{
  "experts_per_token": 2,
  "d_shared_expert": 448,
  "rope_base": 10000.0,
  "rope_fraction": 1.0,
  "init_std_down": 0.00556,
  "warmup_steps": 200,
  "schedule": "wsd",
  "doc_mask": true
}
Below are experts of layer 7 (counted from 0) of a mixture-of-experts language model. Rows are named router (the router's row for the expert) and show model dimensions 0-127. Each number is 128 + 32 x the weight over its row's rms, rounded and kept within 0 to 255. Numbers have three digits each.
After each expert's rows: a language model's description of what the expert responds to. This comes from a sample of Wikipedia text that the model never trained on.

# expert 11
router:121178137153094124094174158079153107136135132108132172124141125096169146117111138143154124162174118142093138093153122176107118176141169092088178122127175168115118105146149054124138139126156128127113114114071102116116031090138116149183080137145132113155135133145120096163030156095121135063133127088089117188136144083119058132158147069075125134122116088136165106124110189099130145146110
Description: Particles and participles after was or is, such as made up, burned down, situated, located, based, often in census or location text.

# expert 28
router:146120118110150027137123136163129140148138143141106106110134114097186151151078117092135134140108103057086146201063162115100139150098162126095128120115096118141171130131045117105210135107148126135111112140068168138137125135108129142096123118156110136141125094159151153201120147156140149163023150129118103200118134144204131118170120177084149115114074090084088109083148131156115122124173
Description: Number pieces after dots, dashes or 19/20 in coordinates, frequencies, postal codes and poll tables, plus War in World War.

# expert 15
router:133116103161166150122142145123191082135188170096140112117128126196162142138157132116121168157072170102087120134122146124163156178176169079152147165089120157113101097116179093153072109091122073128182156120142164106124119100200113093159097132089122149110180054061106119126135098128082118167149107151144125160148112122215126128129105091135045152103137118176150165123155129173148141143105
Description: First pieces of lowercase words, especially m, per and use, as in malaria, mortally, maids, perpendicular, plus -ing endings.

# expert 19
router:171107098061101166109166069149080089095128132073161143112149161093203117127122141099186120112108129117145095067150205090098133139132157098101160149114104175110110112163107115098106136081173118127148144177115142135127167143081104108087129183099111089107167203147116097092146139116148137102192127148118091169140090131192135141132051145152190158152110161183119131143141163216112095165125
Description: Film, series, episode, novel and character words, plus prepositions in release and casting sentences, e.g. released on CBS, portrayed from, Rotten.

# expert 29
router:146140133106167177101176065158121096185219118134034174118130070132106163131147162086137114116077135182116132183151092123109140171145106144125100068091111151143115111143140103183121127078141182092074182157123116088122141102100147045106102150070113162196121130137197135141046091139166125128120144103152130088107113200170166131146100127130087127139106109112114094055130174150176127151129
Description: Word pieces with c or ac, such as ac in de facto, uc, ic, c in Broadcaster, and name starts Mar, Mac, Luc.

# expert 10
router:109113132156128119135119199143114187156107113148144113109138139109175126168104139156174161160117118153111128104140153092116149148075063110135100136119133218097143092136135149131100103200134131069105099101121103144160182110107096121124183123106132054120119146120128141163172100079137128100133130158131106126145164140078131092129126141145117156117189159126121173164123116093157101075148
Description: Mostly the and The, often after of, in or to, plus leading table pipes and coordinate pieces such as °N.

# expert 17
router:109112125110078121188178140126123116174105087164080186109169171116096091096122094101089135153149202142209120139105116135135096119152122138073087111135135076168134128134113127116154162149142132133131200161137108085106084142151198086190101110144142183117141082125134148081065173128105156149125099135173170146145109100139149108121168144121152125140109148133141060086168145094102156124146
Description: Possessives and quantifiers before a noun, such as his, her, their, its, 's, more, some, as in his life or his career.

# expert 21
router:192137106141122147097091193154154084106146133106107129131098057100106059138170115153106146140183107149135147118113095119148092121061125135154132134142119063183124071125132152145172134127122118092052097126137149182095143150071173118135141121176129133194091127130116109108127097091122130158167103083132153185114098175129151134098119144125137115119198147174190133146074220107096157212118
Description: Surnames and surname fragments after a first name, in sports tables and results, such as Brown, Smith, LaJoie, Rasmussen, -ić.

# expert 3
router:116079139103149129135148161093102112049121102159115148078107128104082134124175086135081119120130068126068153142097129086104181144202106131108092133164191164151147149135127147154189167041115127218142150120092106170117084102138177186102063146175110134145168111091144121166160100125146161151195080108097123150178149123109140113147154131189179100083084090069145148082100156121126095169097
Description: Word pieces in German, Scandinavian and Estonian names and words, such as Hagtvet, Håvard, Staatliche, Galerie, plus res-, ass-, ev- starts.

# expert 8
router:100099148198145100119106225130112168158096090155135103164124130113170123197128161132169138190135082172125119145168130101131136104092083107138080139114159169104153113133133161099096115187135118088085141091147087153190199149117138142140204147127173050126114164099105102154169123084172143116130130164137080102155149151080139090116158142126141151118193176114127181177138086048161098079130
Description: Periods, table pipes, commas and year digits like 20 or 19 at clause or cell boundaries, plus articles such as a and an before appositives.

# expert 22
router:111093163183143115118109218125130161156099076154127093167127117121165118219138174129171146171127085169133115156177133096120140111086096106132090145116159159110143116139142171098089115184147117103087158103157083153194184163116143137146208151126166050149102140102106085149161138091167152104138122174147070100138161144072115104092153145121146129125189172121146205183141076067148089077114
Description: Year prefixes 19 and 20, table pipes, commas, semicolons and blank cells inside date lists and sports or results tables.

# expert 26
router:111105156134120150167139112174075106142146159158144097117131162096206115077141138058076119162128153144133178125093171156160133136166129147156109112117102079144132067168133118102144121111129124127141122125145147082103093193099129140089141164093156165172145141168135110041130127103112099069152125156151111169105189121117137138130144122162081101104117150145067086092153112130144123162071
Description: Prepositions like in, on, at, for, during, often at sentence start, plus == marks opening section headings such as See also.

# expert 1
router:120171108149149152133167083121166179101122149093175134123142163128125138186129090136098176150099079153071124089161158167174155182122134103101160148096164146132107135151152153093086123111136117137136105085148124081109122134161102159113155060145198115118119133120088185152178097125070111162086151132066146146159116146141163127117144137143117119136158137086138104199156151125158127138141
Description: Nouns and suffixes naming people or roles, often in biographies: man, son, member, player, CEO, survey-or, grocer, Earl.

# expert 25
router:135086077158105083149063126189101090090142080108151136155109096171110122178072084168128111147106129110096125105147077170158125140142130136078168132118112119156134178142101132182163106106086176113129126117135169142116171079129158102155145108158119125071104105079139100163156128157088144140105112069154173083128100072075123189122110089093132124100114113076161076148099143157139145129144
Description: Prepositions and connectors such as of, with, by, including, against, and commas joining list items, e.g. along with, esports, powerlifting.

# expert 24
router:128126123153135125115118119104148112090094097127118130106112180145134156078109132130181112106164159126185169130132163170153155098126189145134134138136085093073120188114112169143174165072137145167110057101098086122128079097127132107105140113100129143074084131175161110118119116081068147083118134088114147134132105123164157111124127144122135096155154068160095151177154083147124077138150
Description: Inner and final pieces of British and European place names, such as Burton, Haarlem, Sedgley, Whitehaven, Montenegro, -ford, -pool.

# expert 7
router:087084086140213109098089124120088068097140157095133081097088134132104132137135117141160097114147140150171115118101143151141108101120095104086151193107163070103125104154165075140151114167124101117225084098145105123126158113115110104157168127179127032097097151110064072088114112141096099142139144156182054136155170126122123086138149085161147121130166126142118182157130126117114160163125
Description: Single digits and number pieces in infobox measurements, stats and scores, such as gauge, elevation, lengths and career records; also lb, sq, scored.

# expert 16
router:095150126149128075139075143138121131160158150159109109124113138063113159127181100104158181172141128093176087096108164141159145202114032091062123125095164088113159105143177166077075112117125146134042110145136160082149151111141147154139125135101122181165161055160156207070163130133169133091152106152131188102129103191139165149143108024124128144142129133098166144141141065091143136153154
Description: Vowel-ending pieces in the middle of names and words, often after Sh, W or D, as in Shack-news, Shrop-shire, Tues-day, Rush-di.

# expert 4
router:153158141128125175142091073142159168136069128175169117099152168129098132159121146143100156095072121134147109084110096121159091213136179122160125079138087136166153128074100131120106120115086098107154110191123169168128136123126170171118134093101073122126123078191096169097149123142167134126103142117120143093137135131153138188094138143186107140100120142158118117150151117127102188112131
Description: First one or two letters of a word split into pieces, usually after a or the: p in pancreatitis, fl, cl, rel, dr.

# expert 20
router:106090172173148115106112222120126154159097073144123088177135111124156119231147173127167137163136099164125127167196139099106148097094103102137094146112170169107141110148146155084097117187147113112091164110151089169194184173120150134134218157135160056137110137100117073126157147090178153104135122188139078102135160143084107104089153150112158137110188163135145201189152064055137103068122
Description: Pipes, spaces, numbers, underscores and odd symbols inside tables, spec lists and non-English text, e.g. type 11, 12-valve.

# expert 9
router:146136113149096184108108065103100132163126121110096131143164043183147106064138150173078133102099105087170120142149123105178131088098156139159172107166114131158126174133071112170127174153162092169125147152141158148123080135133104159111061151173171111126152124115160164152136103129130097111097122106125107151022120182130168190173125151131126131110062150124150146160122121118078187124143
Description: Capital initials and terms in species classification boxes, such as Order: Arecales, Genus, Binomial name, -idae, -ensis, plus the U in U.S.

# expert 13
router:164088054149112083172183130169135152158157157168154113129145154097064166129164129157161153184149172134145163116118069075122146118182121110120078093174084081127101131155105147161159105089152094138112074130100170114138134119175164152079071081137117119112136161130132154119138133122110104057151160133090157144121184131095136113154167167142114138146154103106164092135109113200111143123132
Description: Time words after numbers or a, like years, days, season, century, plus had, has, have, would, infinitive to, and %.

# expert 23
router:201151130110120102150131098087072142079115122056149157163171109191103156100092150150097180154134137173138131143090187167081103171107118235109076124218098129090183113133143144088130151158173126070102111143104139118146098114130101068100144141157114198124128097117116185150108082108085168149116146127152142086179152172093134086136204087105093127123049149144124108105118121164106059171148
Description: Cells and headings in sports results and election tables, such as Pos, Pld, medal, Seeds, Championships, Votes, Loss.

# expert 0
router:066178088091111141207108055102181183153128128112142162106177094153128118053104125134101119121194117092120106096113089076079155085111138092123076138139129133102057129114100136181117080119158103129160060137098083132131141137153137187095161117132091161155150124173144176095168132145119122092113170152137153083136167128087117139180075044151085198100170128095046165185080136141110151115113
Description: Word pieces inside Spanish, Portuguese or Latin American names, plus time adjectives such as past, next, last, current.

# expert 30
router:100144151099161150087136073141181121098061119124117083141017033103132138160121162106141130073100087103152074070144153156085169117125125133120157124084177137132118150160128164097138095187080174130115136135135135123177159107110137102119197124134128097051138141069188092111130078108137117120135140129079109127093174130119082045099116131181118095092101122086184090139152070147098058192148
Description: Verbs and verb pieces after was, he, to in narrative prose, such as signed, died, killed, remained, murdered, tested.

# expert 5
router:144137148111132086155134106132169112178123127115175113088136116110106109055130113081183099135133129097153143130151158185113101109121121186092148122153125122152080076140096163104080161148125110165124125077098135055083067130163117113123092106089142174122122114110131131127132171143146115180087118097107168061090136086169145095166114089092131130160106134151102175073087122141148127098107
Description: A lone capital letter starting a split proper noun, often after a parenthesis, pipe or comma, as in P(FL), T(iger), C(rișana).

# expert 6
router:157108197119096129079086195133071091138177146134142107148104192115093092140185150082168152130094131087185125141156115154155137137102090117141059105124121168120148129149126119135113120149098112137175078112077098151117084119132121148156134062092117123107166112127036101134150142122165120200066115058114183152103166140075109106168143106083121161161165142189084160183105118130168120141124
Description: Endings that complete abstract nouns, such as -ation, -ment, -ance, -ity, as in discrimination, investment, resemblance, plus plan, law, project.

# expert 18
router:135120168109087215187145151142102105089140143107153146153106114085101153139196119125192146178095116146100109082117118102147081111144215087198171164078098162089126121125139127153123107188158112159164116115191131205134107081142128192190175118104078126062160159159108127152108154130109099158129113178089109117116119138157133159034115096113103174121114126161102110128139164141127102145158
Description: Newline and blank-line tokens ending list items, table rows, headings and infobox lines, as in QuickGO, Total: 28, (Gls).

# expert 2
router:138103158151121111126103112135122129147144130179166144161149127168101136035142110137108111095130128077141158144141111165128056072152146177170179109120114095073114111126143145137108120128062149148139156132153124093132146146094091113109126143213075113129105195103158117154097152193131160148131137120148051149165114071213125124090150177158104057158115166123118020084129142086140171141106
Description: Syllable pieces of Chinese and East Asian names and places, such as -ang, -ong, -iang, Hong, Wang, China, Chiang Kai-shek.

# expert 12
router:102097142181146117114123225143103183162100118158136113168143138118180115177108117136176145198147097159124117102152158113126132135087082098129087137118145164085150109130118168126072128189142115080080125101149106135187201136129133130150207126110158048130144171114110102163172099082151140105118131150145088102152148147085152097121181129132143154125201180116108173161126096055171087089132
Description: Bare space tokens before numerals in table cells and dates, as in a 1957 lawsuit or | 3 |, plus periods and articles.

# expert 27
router:119119149142103159079094130133166164079167165105122121192130102124120138134066152101073089085150189137201109203063169153134090098094125161209175124095164118146092151110128173090110106154071140177177137201155095095097164152141134160146101137105174140163136133156142112097099176225138051146153114101121148104128118115076153135116110143132122123119083119155112106161144158168148125119053
Description: Capitalized words inside names of organizations and awards, such as University, National, International, Film, Award, Supreme, plus of.

# expert 31
router:126173116077093072188133147175114155097103133111126122116105186173114144131139074080118191177150104136120184101071136151162126093100102137136109114127158092139091097127180161087132112135150146116120141153132161173150166099083217124100166153136132157053135066123162174144068125125150130092156106116148193142080154109177162112133142121099183131140117164108126071166129102079111124139139
Description: Place-type nouns after the, such as city, town, village, river, railway, state, Sea, area, usually in location descriptions.

# expert 14
router:105135121122116090075143108105123131113113168058139138115126179143173087093133143138068107059171220084075135128103096117114118116115127134135161143107111085128170105107145120141104115135119167100134141118128126111124066156101082094122077088128077145114081152148127157125080157129131055102163107081110145103090114096069088093057147179100152112173142149100118142060164134148102177114095
Description: Inner syllables of technical or learned words like -or- in cardiothoracic, aphorisms, theoretical, plus opening quotation marks.